config = dict(
    n_layer=14,
    n_experts=64,
    d_expert=64,
    d_shared_expert=0,
    router_score='sigmoid',
    routed_scale=2.5,
    balance_loss=0.00372,
    router_bias=True,
    init_std_router=0.0237,
    tie_embeddings='early',
    optimizer='soap_variant',
    lr=0.00273,
    beta1=0.95,
)
Below are experts of layer 9 (counted from 0) of a mixture-of-experts language model. Rows are named router (the router's row for the expert), gate (a neuron's input weights, with its number), up (a neuron's input weights, with its number) and show model dimensions 0-255. Each number is 128 + 32 x the weight over its row's rms, rounded and kept within 0 to 255.
Before each expert's rows: a language model's description of what the expert responds to; "comes after" lists some tokens at least twice as common just before its tokens as in all text. This comes from a sample of Wikipedia text that the model never trained on. Tokens count by the router's weight.

# expert 45
What it handles: Verbs after auxiliaries. Auxiliaries and negation such as was, is, been, not, still, and verb stems after them, as in was later ext-ended.
comes after: " was", " is", " to", " were", " he", " be"
router [117  84  71  93  65 205 145  58  76  85 123 188 102 168 108 104 147 130 149 199  91  66  94 168 186 123 126 105 136 174  79  85 158 109 131 115  98  94  94 131 163 125 131 134 114 184 122 109 121 110 138 143  96 116 202 113 106 180 133  83  71 218 108 141  64 131 132 147 123 148  53 166 129  86 141 132 147 168 105  97 110 176 178  90 100 163 164 156 118 132 147 109 116 154 118  91 124 158  97 174 116 195 106 144 114 122 126 115 161 122 167 159 161 114 126  69 150 122  92 100 134 107 173  91  99 154 149 164 127 139 143 116 199 157 167 141 150 108 151 146 127  95 152 106 155 151 126  83 140 134 113 125 137 130  88 122 177 154  87 151 170 122 158 131  87 190 111 133 102 141  83 159 135 174 161 176 145 110 113 123 155 120 156 110 121 106 146 119  78 183 147 139 131 125 125 144 137 136 189 141 174 144 132 108 156 149 171 119  95 101 107  78 137 121 109 104 147  91 120  71 173 188 111 165  89 128 112 124 153 105 153 101 131 125 113  63 168 137 131  88 134  76 151 125 108 206 126 121 159 153 132 137 114 178 205 141]
gate0 [115  99 131 116  91 141 139 163 127 114  99  74 119  99 100  87 129  66 134 175  92 119  83 154 125  87  88 152 120 139 109 118  97 137 122 102 135  58 126 133  98 127 180  85  89 125  75 185 115  94 155  64 129 156 145 117 156 157 166 149  88 154  65 161 119 141 112 153 114 128 168  99 139  93 160 124 118 153 169 184 125 138 173 138 120 197 128  84 181 102  86 171 156 127 149  96 168 162  91 195 117 155 193 141 156 110  40 172  91  88 125 159  73 136 119 177  97 108 139  89 121 141 128 174 114 122 125 126 161 139 113 122 201 115 146 104 185 121 155 158  74  90  98 130 150 120 112 116 129 119 118 124 126 167  64  95 119 143 105 145  94 135 144 129  68 147  81 146 146  92 104 208 132  95 126 176 128  61 129 130 176 113 114 142  94  78 140 144  95 112 133 117 124 115 160 150 116 134 169 115 121 179 129 148 157 135 146 121  96 131 142 146 139 161 126 174 127 123 131 103 135 107  81 101  24 148 175  94 105 120 145 147 154 173 211  99 151 168 215 179 152 125 129  93 102 148 135 116 153 100  81 153 100 112 170  74]
up0 [ 78 197  98 103 145 109 147 107 153 127 127 124  91 189 195  83  97 183 118 203  91  85 114 119 100 115 130 130 134  87 115 111  90 140 134 113 117 104 123 141 105 154 159 147 167  82 171 114 122 143  80 104 109 152 141 129 117 132 121 134  85 157 125 123 129 147 137 107  25 114 141 145 147 144 169 105 141 117 117 205 131  99 129 138  94 125 174 115 161  72 107 172 175  99  86 104 153 126 127 141 101 122 139 156 175 145  64 125 152 104 149 122 120  88 118 157 164 152  83  81 122 131 158 165 153 126 115  86 124 160  77 200 137  99 150 104 188 143 121 137  69  79 147 176 144 113 162 142 142  67  48  88 113 104  84 164 135 129 107 118 111 105 103 136  84 173 102 165 132  91  83 180 137  96  56 149 149 115 120 164 146 124 118 128  92 149  93  95 133 116  99 169 112 155 188 147 141 140  97  86 112 101 154 156 126 134 160 127  56  98 177  81 162 134 138 157 130 147 119  78 161 151 125 165  95  87 134 168 149 116 132 150  92  81 191 134 129 211 169 155 105 196 119 128 108 159 193 141 165 133 114 106 122  93  97  66]
gate1 [192 128 102 152 106 119 100  97  64 164 172 145 125 158 132 124 122 130 169 109 155 147 112 160 174 119  66 125  99 126 166 128 110 162  99 138 164 131 120 119 130 118 144 119 132 143 101 123 132 140 140 121 120 157  76 151 143 127 182  98  90  78 137 148  98 149  87 128 145 182 120 154 144 118 153  63 197 131 144 125 145 100  72 133  65  74  82 153 110  59 100 127 135 126 163 103  60 124 169 165 102 101 102  91 105 190  94 104 152 108 147 162 127 169 172  98 119 167  89 158 159  79 119 147 132 176 160 156 195 128 199 186 145 111  93 113  80 105  92  98 125 138 160 110 163 160 163 134 144  82 113 133  92 111 147 188 160 143 125 196 110  90 121 130 153 170 149  85  96 126 137 119 152 161  90 178 103 139 116 140 170  74 178 132 109 160 125 135 148 108 122  86  99 131 133 126 100 163 212  98 186 161 133 112  73  50 180 103 128 144 131 157 111 154 126 107 125 180 127 104 112 127  83 112 141 152 139  63 111 110 179  90  85  30 204 144 162 177 146 131 164 112 126 131 129 175 139 134 108 124 164 101 169 132 140 120]
up1 [133 123  73 100  82 116  80  92 147 193  85 106 171 140 112 118  96 201 105 146  90 161 115 127 105 119  60 136 106 101  94  48 153 169  91  76 143 160 164 135 141 111 123  86 164 117 125 162 106  69 127 134 153 141 112 112  45 185 109 108 132  98 107 135 123  91 127 143 117 123 123  90 180 118 108 133  84 127  98 133 126 108  94  82 170 211  97 163 164 124 151 142 119 128 149 112  95 147  68 149 157 130 146 116  97  71 137  79 132 144 118  95 185 135  80 165 131 119  80 137  67 136 103 109 104 161 147 136  57 119  91 116 130 143 152  87 159 126 155  97 138 145 101 133 154 152 143 124 166 152 155  82 147 127 120 105 183 117 122  95 129 117 146 153 181 113 165 157  94 163 127 172  35 174 136 113 128 119 179  63 101 181 132 167 181 103 161 183  96  78 140 125 155 167 142 175 100 130 114  91 106 143 147 129 171 138 123 100 102 122 112  10 144 114 106 139 126 145 155 125 120 152 123 126 126 157 106  90 112 155  96 111 175 149 103  94 112 141 144 101  99 192 117 157 109 164 110 104 185 171  69 166 148  84 140 139]
gate2 [115 138 148 171 103 109 163 117  98 171 127 192  64 163 114 129 150 155 110 126 129  79 121 186 128 143  72 116  91 107 122 137 115 189 115 140 111 192 107 124 164 168 110 139 107 137 141 172 158 115 126 111 154 141 120 128 117  92 128 117 155 126 147 144 113 170 103  60 143 174 116 124 196 126 146 132 125 102  65  85 181 167 110  78 143 117 139 154 184 170  80 123 159  98 115 168  41 144 162 146 117 118 153 124 126 158 127 168 108  72 112 156  93 197 157 150 171 115 111 152 171 119 125 129 126 121 103 160 124 146 148 179  93 101  91 108 114 133  96 124 136 139 149 104  74 100 153 124  94 174 215 169 129 117 135 155 132 133 129 150 151  38 140 137 127 141 178 149 113 117  80 151 108 162 128 202 114  89 194 158 155 106 116 157 184 153 125  67  53 105 105 136 153 119 158 133 171 141 106 150 116 149  94  82  99 179  81 135 201  73 129 139 152 146 100 169 102 174 170 147 140 105 120 125 105 144 124 113 138  70 161 110 100 137  85  89 210 145 179 151 137 112 191 162 107 174 158 124 117 125 120 101  90 154 144 181]
up2 [155 127 120 166 119 165 114  90 126 171 108 106  88 134  77 131 107 122 164 167 129  76  86 185 145 143  85 169  90 126 115 188 136 160 103 131 162 178 111 109 124 132 146 130  60 162 116 150 159  90 130 170 143 108  98 122 152 108 147 122  84 116 127 171 139 201 124  76 162 169 115 176  77 120 134 159 118  69  43 131 191 150 144  77  90 153 129 169 140 113 129 156 147 130 183 120 100  94 161 132 112 208 139 121 101  83 135 157 145 129 110 104 129 164 179 139 151  94  47  96 181  78 126 110 143 173 161 142 107 162 157 193 126 171  96  76  99 130 109 107 129 100 152 107 109  93 152 178 121 126 177 144 114 134  90 150 143 124 101 205  97 123 118 161 124 175 191 110  79 148 141 141 176 126 117 152 141 104 213 122 122 111  96 140 150 142 147  80 113 156 121 136  92 181 162  99 142 116 178 115 178 197 113  72 134  80 149 153 164  83 145  84 109 118 103 148 114 151 121 151 165 138 146  95 127 152 110 123 144  48 139 137 102 105 116  94 173 147 161 123 149  97 195 123 131 126 154 170 138 125  65 135  98 146 175 126]
gate3 [170  61 132 133 110 116 150 123 158 126 118 121  81 169 198 125 162  86 155 135 151  99 101 131 167 144  75 107  96  64 184  66 138 174 101 172 111 166 143  95 132 110 136 201 132 136 133 165  79 149 147 126 127 141 157 185 159 134 172 130 158  65 157 145 148 122  96 135 158  90 134 125 172 139 174  95  66 106 123 139 130 133 164 111  81 147 146 120 181 139 209 106 137 117 132 121 144 141  95 120 133 175 114  84 140 137 146 129 196 103  87 151 115 111  68 114 139  64  87  97 215 182 130 134 129 142  86 137 202 182 140 192  98 152  70  97 103 104 165  91 114 113 167  69 143 128 134 146  97  94 139 103 139 106 155 124 155 126  94 150 169  89 133 147 142 105 177 109 148 180 132 125 114 114  84 127 129 140 176 127 146 148 166 157  97  93 147 108  80  66 102 134 130 158 123  82 145 146 150  93 140 117 110 162 173 142 173 130 149 156 100 164 139 164 184 166 120  68 132 154 170 153 120 100 148 179 118 119 117  92 131  95  60 123  43 135 137 104 138 165 119 140 180  96 145 149 159 104 141  86 104 101  83 163 149 150]
up3 [155 105 102 146 135 127 158 117 151 152 147 164  88 153 152 140 171 106 179 120 156  56  94 197 170 125  98  72 127  84 181 121 139 170 163 179 142 142  97 148 118 190 131 209 157 121 147 168  60 120 110 135  98 150 133 165 148  78 141 136 157  46 135 109  88 103 129 125 132 109 106 130 184 173 175  84 109 132  89 139 145 124 179 150 115 123 147 116 176 138 201 170 168  92 113 114 166 126  82 133 138 145 146  79 161 114 125 134 154  63 131 149 101 155 112 115 138  74  56  95 184 196 129 145 136 164 107 153 152 126 123 181 135  33  72 137 115 146 118  75 126 131 168  91 149 123 100 138 119  93 141 165 139 109 176 176 148 142 165 131 137  77 145 122  77  92 112  78 140 162 126  84  88 124 128 151 130 181 134 154 100 127 120 131 116 139 163  65 118 108 109 161 179 134 161  96 179 132 164  98 136 118 108 184 187 145 168  89 140 123 151 109 149 127 199 139 147  82 124 115 165 134  85 168 147 175  88 124 105  86 129 112  92 160  90 115 164 126 135 145 112 122 166 110 125 113  97 149 153 131  87  71  74 157 131 126]
gate4 [193 126  79 155 124 143 120 103 182 123 162 100 118 118 121  95 155 130 139 189  92 107 125 150  81 170 154 130 112 203 120 154  79  70 200 148 146 169 111 106 113 158 181 109  99 147  91 153 100 145 151  90 103 130 128 122 151  98 165 160 139 177 123 207 118 119  70 120 147 140 127 101 128 102 144 109 169 124 108 145 144 175 115 132 173 128 155 130 187 163 132 119 176  89 132 149 149 120 165 102  94 171 100 200 141 115 115 112 128 104  92 144 132 159 120 163 151 121  69 131 134 132 213 113 109 137 138 119 127 179 133  97 164 128 119 105 141 101 102 141 151  91 126  74 134 116 164  80 129 179 124 175  36 158 141 132  71 120  97 118 225  87 133 172 116 141 141 131 146 125 174 146 108 150 113 167 108 111 123 164 103 189 121 125 145 124 151  55 152 152 132 168 206  93 175 122 204 124 198 143 129 100 145 142 130 160 139 135  89  97 187 117 141  87 113  83 129 105 137  65 116 149 107 130 152 115  97 164 139 153 195 140 150 112 142 141 124  83 157 111 117  82 124  85 158 108 120 183 161 132 150  92 163 198 127  85]
up4 [108 127 168  88  78 147 149 111 159  79 114 104 118 125 102 188  73  87 158 107 206 129 135 122 173 177 114  73 142  86  66 133 121  95  84  55 148 105 127 145 163 118 160 108 136 110 168 135 106  80  88 122 102 130 139 118 149 105  70  83 106 173 177  80 174 206 162 154 110 162 164 110  90 217 168 136  53 134 136 152 131 172 133 125 137 106 160 152  74 138 126  93 130 171 131 110  97 109 164 141 103 118 136 160 189 119  92 151 111 126 152 121 167  65 116 138 153 173 191 122  98 127 134 138 139  86 151 139 107 116 117 130 128  88 122 150 130 105 122 122 108 106 123 191  50 105  98 116  95 121 110 162 175 135 110 116 158  84 127  94 123 111 111 165 118 152 175 151 156 105  96 123 162  60 128 124 147 113  46 101 137 138 159 119 107 115 113 155 110 124 132  84  76 136 170  80  70 119  78 152 180  91 132 116 147 118 167 159 133 159  70 141 102 144 152 158 144 175  59 154  90 115 166 167 107 116 179 121 139 162  98 111 162 131 136 120 185 103  61 185 142  97  85 148 117 180 122 132 100 157 122 140 109 105 127 127]
gate5 [137 163 183 158 191 227 107 102 137 142 133 167  83  75 117 147 122 118 125 234 126 108 116 130  94 129 156 139 152 119 192  97 158 111 103 110 117 100 135 106 123 128 167 119 144 185 106 189 109 194 115 113  75 120 106 122 165 156 104 151 125 155 105 151  95 218 131 121 138 138 100 110 159  95  97 117 116 179 126 135 128 187 156 113 116 150 193 120 134 155 150 112 165 148 103 112 137 166 104 117 143 105 118 121 148 151 135 112 114  94 124 129 167 173 115 121 124 156 164 100  83 122 114 149 120 197  98  97  81 127 146 190 123 163  89  84 148 116 143 112 141 130 103  57  66 123 129 178  65  53 121  85  99 146 134  97 171 125 106 140 139 101 158 145 164 112  96 155 149  99  86 178  58 136 152 118 132  99 127 124 118  96 178 154 125 152 130  72  84 145 118  64 143 155 131 154 151 142 163 115 106  93 151  95  49 145 196  71 134 133 127  84 140 156 115 124 179 112 117 111 116 176  97 145 132 117 160  82 137 120 141 108 133 171 148  84 188 130 143 146 100 145 156 173 125 165  76 152 111 149 112  59  97 117 127  58]
up5 [114  99  85  88  57  73 127 136 130 120  65 107 155 139 136 137 138 168 139  98  94  91  99  77 155 151  91  99  86 144  89 145 131 167 122  99  93  91 108 150 156 132  91 114 135  90  51  88 140  85 167 170 163  74 132  98 135 164 110 109 139 111 150 120 165 103 152  94 127 128 142 127 135 152 137 159 165  81 160  83 136 124 118 127 144 101 133 157 112 111 148  62  98 130 111 179 104  95 177 120  74 200 119 178 124 160 124  97 153 162 116 154 189 117 122 114 122 112 114 174 113 139 127 120  76 146 172 129  98 133  92 114 135 165 136 163 110 160 183 108 133 132  83 111 175 167 140  80 160 194 142 120 167 152 113 142 120  77 139 110 188 153 118 152 106 162 126 144  92 105 144 138 188 123 104  83 167 113 108 147 147 155  70  89 150 117 131 163 141 138 128 236 147  96  86 112 101 131 111 172 167 147 118 158  83 135 111 199 145 153 136 184 103 137 154 116 130 114 168 170  74 144 176 155  76 101  99 165 142 101 114 126 130  87  41 140  88 104 145  67 124  80  84  98 100 114 212 121 120 111 168 161 129 117  97 187]